Experts of a small language model: 5.03M parameters, a softmax router.
Below are experts of layer 8 (counted from 0) of a mixture-of-experts language model. Rows are named router (the router's row for the expert), up (a neuron's input weights, with its number) and show model dimensions 0-95. Each number is 500 + 50 x the weight over its row's rms, rounded and kept within 0 to 999. Numbers have three digits each.
Before each expert's rows: "mostly gets" lists some tokens that are sent to it at least half of the time. This comes from a sample of Wikipedia text that the model never trained on.

# expert 1
mostly gets: " sp", " m", " includ", " b", " pl", " between"
router:530494567456497539478487556569431558439552566561561584548557523559551518552557448564465433508478547561448465499549450533467441502549434506515553434570551561497559532457445442479574450534490467561420521541439524550559499551557542434434494562494571456557454565535563540467568431566439526442
up0:512480621484500628487511408521459473508537539602532574492506491454462564582453554545528499536510530476477514461535488571462490495441526588500518470594429531397557514428424519554542524419466422503505447598476524488542582534464560504549519503513516506506431538535492534441480586528469552385
up1:491568547507494470375542540492482513522451499505525441425557489532473537476469508545559560441393457570547460520585497540571554524457519512506473488503445532388539564526559433506570547528439523515522571608455435520441496565523661536437424532473567503486447529501511489433527510560435486483
up2:510479605418522532459561575569453491498503429503602467450505578525502433591449472572519472494523477543503531506494447510547541484454562510465461405448491497458609569540542494516519447451527505463472469415456416555457488454547440530543393536613600489444537577495463537535471486548429489496
up3:462491546548550481415506507505491474549475504539477414587471488476573448465501559383513420459454545441464559486467503410458484524449530407451551460549500571374558494528538506474466462477447508429610469503442528467575500504469466531503445522616501535426529503597410475483453570546561514515
up4:562508451454560578493454532567507462528487458527508546481557494487444436498486471510373445498518475603439513578444448487566547450477428443519512566400525533514495552474524492562535421554537477412515520605399481509475438535479444543595598500565498574546554546485518551450541485445539533557
up5:580592506568453469549367448533482454439461585480545580537582564592467522551511467491522468507446619506500498469445461441408573514509499452433473487602527529532478488464404443438471566558529514425547501473522531551498500486467510438500481496568485496508467527396593463503480473533439497532
up6:571479505447424504364485508423457439478507501528475462544465533521603501564461462591510410485455486497481467506428540491511543480503482398543544488548513519467460444539598557469506478541470413460560414503476429490470537489561445465505566502467561563514585522538450486464564533628394516454
up7:559454503364519468467476576491483563429475523514465575475557612509535418498467510596478464574507543485389509471484553549480551486459495542546550532506484533435571566509499490471535568461506468493492541480471549510498518504595456556534516512459462528642517613514448453590429522556502457415
up8:450478462469429528430543577610494503538518556439470482524534541528497617529577508583496559451570501531477443531536451443478481456487463614632600519549516623462495559522538508504529516493534525475515381559514471462583428513473457531474501498546465474499504538590607510483540532467478514495
up9:514466535477529506497545462538517532546500599534562492587448574509485477515469437427474493536488498432406587531514375526530450486566545430526624501546524526487477487431526526475526449489613521532450420532429440574591559500479502566611558567546486492516540528481592512474479488596478484490
up10:520512591556463542422440414526569464495545476586600603523531519526488464499442564508461454511541455573467528399552446490470478541472481495500518566579555531492536517475550551539482418507475477581524489613456580537538559464589454549535533487512555483566531576527465440432460567544552444550
up11:459454565481438521503429499435540603523500432514508442427482583554496437478440484494516520525540517590482546455567401505484526506590444416517554592526533528574509488498526454489530472507596499484601489547481375600540509493546437496480581510517521434577581423520472462498558542538517459455
up12:541437524487476584464455432407502545542470554506481568565527550502513513531490509577515396478416480657443532510488494481499560513456474509413567524534647521463487509449536495519451432528626517515503558518420461505505443488442509448564498541509539384542545561554526459545500519453523504533
up13:533393512620581458486556539467434595521453519565551451536484505505434501527426507683565517517482472505464511461497464481539496514475502478442519543524517463561518406541498507467455421426485480413516556641487507530557554474462524577488494567508459580493451468529468486536510546446479455545
up14:498471506554435555487517510498520509481496534562484583498503439431384440511452494433362562438417447422455495571501525419494459425526438462369515429516500558576555612519522518458498448535482504530555425504500596567494477453533535489555483515526598509549464539511489499457452530529552465475
up15:503474515412464531518615524473423526542524532471498492498495458488521535454475421588470507475497524488540517491611545488443442476519558504486539432425447541464591460585567503465536431528505456560447571572443351496580416465532617495447427552486486536510508491547454534518529404555480522492
up16:458429488417476456410549492463471587528484545521458473588460498511551463551414588444411492488466462532492437534605513401519501502495439451494431469430520505508482484526587543464431495507493450428579515546510518441461531493587476524510556520589485590529490517488448485350560466456458502561
up17:528528602600440509475509514557499462474532433553566530606679570588426554545491485492450542528470475475383520511527564499600523506558500488509519484580526550490564519590493452460520546491472486521445394431479528525501525519477484541473523520452481487436537523565539461521556568505488563453
up18:557477494450598432446454537530496567531447566609503426526574558443588560507545460490615501489473508439457496460579542468533470542571464485549583475455496582478499427500464527496584508526473484541563480527474393489517514437533526518606493565492537475540555509620478480450562416494492462499
up19:519523555404469421479396469406458490498496405531551495510458423519518522478495507487489496403476511585515458550521522432456393523494483516466620515437465504461623491499539474483528521516482462437525520505434512472451421557552500514610593497538462406490535534506506532427534382577487533483
up20:559506452573451435336471559439541606496549541549568547494455566573459494553493417490438576547525519542526418467517471480529472460516519532535581491428502530474427541527575498497488425515456471572513515474459472582536471399573572456474436476556540527536503503522581510507540463486566453540
up21:574507489499520485534536518425463460524580466489517405481537415496484502484515457452497544522356525501452426534534479418573485443516515523510463511447461602436489489468445554607582488526438479572511475640486483419499486520485492504596435486548438431596471477590492524524463500577507448536
up22:546487542493557479454530429500503561541441554444544535584521426436449474425453469435488456468548525491558561471462476525487483517528563566574493464518547541482440501459469510552511438447482534553477496510361614548572460479445509526470454508520537427425570517504596616472510599617490488509
up23:452514467523365519459522476443536530541492466535493471554498521447370482534547525419489426449524426429407453545525445542509539478469520545520589494422538554525460432560490520477461481542489375592514446523518497569492503506439469499572462475516491498456436443622579497460471493556403464462
up24:495499490554389579410484591586512522496500593417505493569637589543480458535503530455557560539463516486472503491413597474550484510494470565498526488551517552468501488407518491526491456547421443523487525529496533474560569510498551447640392500489479542525493491521499503447483541547543427435
up25:526474489461534535498424496506539510483594466601554480555452429552489594485522504490493458437591560563545602511479484399513540567466445542452521502452499497428476399467432529552510524488573474556599474441435587568547475541539628505519491483463571549518497588506555473449543552523480510527
up26:386437535443515500415422569465530422494583455483625581593592506512530462441534461470572474465535498500512480500415487520515480595550482446477471442472527507584521527581457506542463496529516501539540428517454449556551438450494478526540431434541500562501428480458565540534449557476400519522
up27:490514626500480511545450479433436461488492510563478499527572531492503486485518503508521509465523418439532469483440484470453514573503537513454433478519654541561490513455445549492552477495495516452480585619482578475577467446541585485469469611531519542509458538528601601453586527440448418441
up28:403503624490478594428396529457518594503564427487471528479456568436383472538496510520476546482526480443528496555611528568501521546463517543525478587486527515516521567438485514485508419475528499557509457524447492558610488511501480440547424525545544476494492497478503378470492419560439509571
up29:526474477427500493430524590452497501381491452553551529506435504534489558511473558512510429454563595497546492562573435561592503459439537531516397499562478571542467555549550412465494493462450490488424530558516434549472521460589421571545464506602447548550537463534463496492544552553571497451
up30:461596516531430557535516479439511469440484519535616544468489487629427504545437471552533589535428482556509499553525522473462389478566553533489485505504416574477565533459579489547462522481455499440526431591455448585497495509514614512509560524465582512475517475513511518520394581520514533556
up31:578451493481490472540531438578520465481473502553457564602573503548522556460487425467499467550494521486502537493514481470412491513536482445574573498616515578452512511439430519544491511508449451514564573615464544454486484542518515469484509516361510374462553532622446521495526495414453446554
up32:445579573399522522504408499434476538475498433461533461529469503580452450516465471486463489537559502569539619577498419481502536501422417535468468479505420482535592499448493493499562510507433424512492473580428584555433449421582356479489546489486495503493430547472535502448443503476492515473
up33:501478586513500451543482533539533488471574473549543508507514424528444522537476458506547567505557508560458562560471518473557518501432465516556637434558459506417554476475511479531482532542581451513443587607509475460545504545592459512421523520545588472487461560435482380377433567484538486473
up34:522481542539495538559553609514395438536555539491487480473524444467444533485514464459518502514553486425430500560449457578585449475495513558543495458530437576494452476556512477569551421528401506543483399539471602547555499526444582529539450518484603601493513468598477524509556452516530490409
up35:567525552543554438462466455424462437470531514501566554484572499562506428476519441500425528512447486597495567458464495486495497596474391419475517501510545482481508562554499507513550522490499491435550612460515505494496457480578514548598654484592467508442531554505457411412540494512433474562
up36:534505499477462538561548471511453509494535574478535473483518476468408504456501456439472390505507552517463497542529481487523491474472498464495682435515480583457485440481545468500500422506537539540373500505406469426560456440560533587411427481535495569424375485535543556498449481505477479426
up37:430433551519583509475534545442488446601464514506470410500536500495573508525506531548453568472429507548488470487606471441524487497484469481523448406416565559515557444559487546429541477550516497458610576618421505446556562491491486487614532562597481472493489510563462475432491460458536480465
up38:558480519469462409503506558497533538541470542552483449495427583490566449391494452555614422551440447485464482499550472468447438582533552439527487492425443537426492424447403457490464451496432512428546517541470500471558470544462506501524424584493589562492509517566411497430490584527450478495
up39:537462494546570586480389575517456546478536527474432479551545536446552426520510463473531459501447503415543470428431458473518545431490494471478451470543601540479572567605452533457464483485425445526525460498568564532586455502470553455597385551490481510478443493517553606551494431509477466459
up40:580461507480440567548484520429473526409540514666491539560461592570455492473526458485460499501502495488442563493444549529464567492488473564407498527542437497449504512470538483513513405555459365558438485547519590478447455549505452548545544469502584496473552553509436459519517556558571482431
up41:600494596446468546478584436530511549497520467444480542515538526501374550523481451538529525475476496420527435528520521526451548345457437542523518468546519596411535488564508531539493477467486443501428449509436528505614417456501533501533530496528587473487457617455482486520479521545459569427
up42:488473449513428522476511520384561447547440493467443439506466626492466487459464544477537553496434474458483526513518514409559551483511543493524529551391478468521438463567568523529447439521566445449603393526511485472479458506481526531603441513579416463477531455540456488474451619471561424481
up43:455463408435461527511477463447509470493516471506560491546463555532507465471506531502465459532500460505564601520499482431468400608571434453569468532468603527471568548458635495493517522529501461478500578528414525442433371490530504453512500454498536422477416547462586461531466488459386504528
up44:351427527562532625486556470507492497427406477427462473473495487475518525441508559545491554441453536493534545525536453486506535559503491447453553533496503583490516492476519416524548374536413501460428541533453507451579485552493538483512504497575593518473372496469425559513516487425512437468
up45:485428521557469515591451490528457534462519519512432514546516435507495573507498505527471567569474505557507581445526603473421460427540392466512566497600605558531445575553434500555462547535526410502517427483469450488549535459504527404550526507544553491463550524511566523445516505509600535387
up46:486450410474525437496409560495514543461465581607574558506613495523540533518529564545526477484436544546464495601531466557480528356531546503555506475448436471488528489518546502434567380510502493520466506540504506510596511455481406430497483519480568475450496442568503443547518492547481388534
up47:490563487436438484506477437451520469539499525562504515510579489458481479489538495464458515485502434471534598535483496375401521541512448489489469468381524496544532473438437548479587322533495512456508537579522491422575470466550481359488514503540569498465496550585448470477464542475500455572
up48:420516516468427485529513500547502437489556553464615524583437476554492507540517497418484537517497566535464491519567510544438507531452491500532536495556525523417518468493497475468474467467564483589484313515486605488521550545509481460549466541570441513457584564500499478405482515606507502363
up49:406510545498531515430533508466569589495460563500534539480471432563498522459478485486420426518513541530496449491528502597511415448589472624512425518525489503484555522523518515408415404560503517573547461509514548475496514530523583406417522524579516555548454565554561414510468451534491410541
up50:564455455540526421514464482573452527498473494579568557537485496659516541477512403460464420461488477550461533455492489530484428614540416467462467511489500480647423530520441462516517451489571570423541535486454547513484458511536478515538427473452471503481491541391534508452569435549510471558
up51:394526578451430510471507462446434585469453509436519540512589526483479469467500505654431454426565530517535465504473430496511416516573490458491443525397586532542448547549476524507518481537541537500564478585426495466544400465555478507405492507571504475538530519395503537529533474560496537537
up52:492580523477484432476505456540471567551558556555452509509551487462475516477533565491439542456378442524445526434513471529484495508549636506577475485540458518480577423510467440455529465458469422494543465572474462544672547480474495529578457560539522490526518461536535488626538434584472483512
up53:504488536558470563465484468430574426454399466457535454631488512533552482593434586500503534481482517517496456580420514464533594533510511501430504504413574530483482569551550487436489482513381447469490495554406527389508503513496527466518500550479444435568533553617517474507510511586524491518
up54:514543502497456438562434420478512517504499519633543601452528403530478401471546559464468528376494489579470447459454528501469535458555467371558568551530533437485582513536497499548528534538508459493458515479475570472546468490542568556571519521487505516487600499483552487542557451459440604538
up55:460488562556488564546476460479463475446453493546529430590492512559501573506516418515350438478530520596529547492617505484565500533458462469479551551526448471616527516402517482473542477530441469571554512489520420490409541566600484511429443518577489453469481541516527581526539461507556455491
up56:570472466513577551447469552450547464481508513539476421479551539488469439486495574392521571486408458469410488464494402459534485547437523516444521464452495544499492524574446566495570483494558505493522473543507473456488464392494416525634432480611467490538568440522489484388439516440507431506
up57:483501508431444502560523504529591556530536586531535483640513489524443585508491495395502490478513489522445448460636445499507535494535521452529552528473425526442472435509572510442465476456489523556440492548446447488447536509488502507498561610456548583546591487554552465473541515627543575450
up58:492480527480629475563602506370390462500516578475491518492536573509471509484588455617534525516490486492414506542512532568458502479529530552447491495532513490605581449528454442419511537531579447515469438497533498578542586460517438456497489549586482527516519484545516477447484399540563460479
up59:547438507529536445489520590442465452501530516635550465502548511483603474526599517446561482537567471470454455536564488466564451611528439526437489529532546485529491476500517525462514425516500536459593426611485430528493540471540535479403468455591504470481591510498464526467563471575405437499
up60:481521514443573409407516614458419544542502545573478516484469538530499547481484440548573465500520528534492457458462478524559542417457575524614517435431428610482497570476523516541465425527576431534572536545486442494591427470572540441455536519539453512536445478546515555487513582516470514457
up61:531517514473426504580453467521440546500447566605512527587621510469561450516450511468497568433446460481414532525521442476489500545527553567472542477451556530549437575553466504437508527456556479470502459508485534520518367577484459443635484510462469462547557504456568495529592431491425453524
up62:541524583519442524487514464470448552529553535560580536472543518485435431524450507510421474493415509602442497541503521495460506475520462572525480494501520485565511500507386605438461464428528489555565452504535463569552508467525455583658507443587474608520442581512494487471455576459534559525
up63:448538520457503473485436567519443459528570499466472517557542528495475455518524470481520554487560510440487525579605435476479469553569513470523455466436580542546498486515452517522594408524528445471572557486518459524592428522480426371464509525609598500511526460492556553498631465572432565499
up64:557505508447526563555437544556504591494485575499479546427531367504509506534574496560538554524433458504414473480592373553493519442567502441491553532456515496506523472509525481507534393506510508490513403523496384556502478510428473493501563523484578469578541452543524491456534482439486362462
up65:467549474513448503508484535507550558513481470619502525523615460531517477516411456452483508513548462488527533411471449460546504535576409525528536483490617461448572547492510434570551476548541503502619488489432506518510619557518476413490452472443561436511493449497466464411602417517450529564
up66:516474514476433473404500618504448504471577475504553546513511538513497428532537479506562530420517569616456476572517519535499458413582528484529545494541531530376566494521474558488494424441500562494480511585517517607475507477575622525536482490501519432465380476546571500563507534528524423491
up67:431479638492500558542554526557471522472454534464441480470652538496427528484477513518541520558453534489461510476489478615518508515574514607482513387467455558535512479425495489527573509440390485504421449482525534527592508472457558471527497529588486480497579592507510562543560524468559452494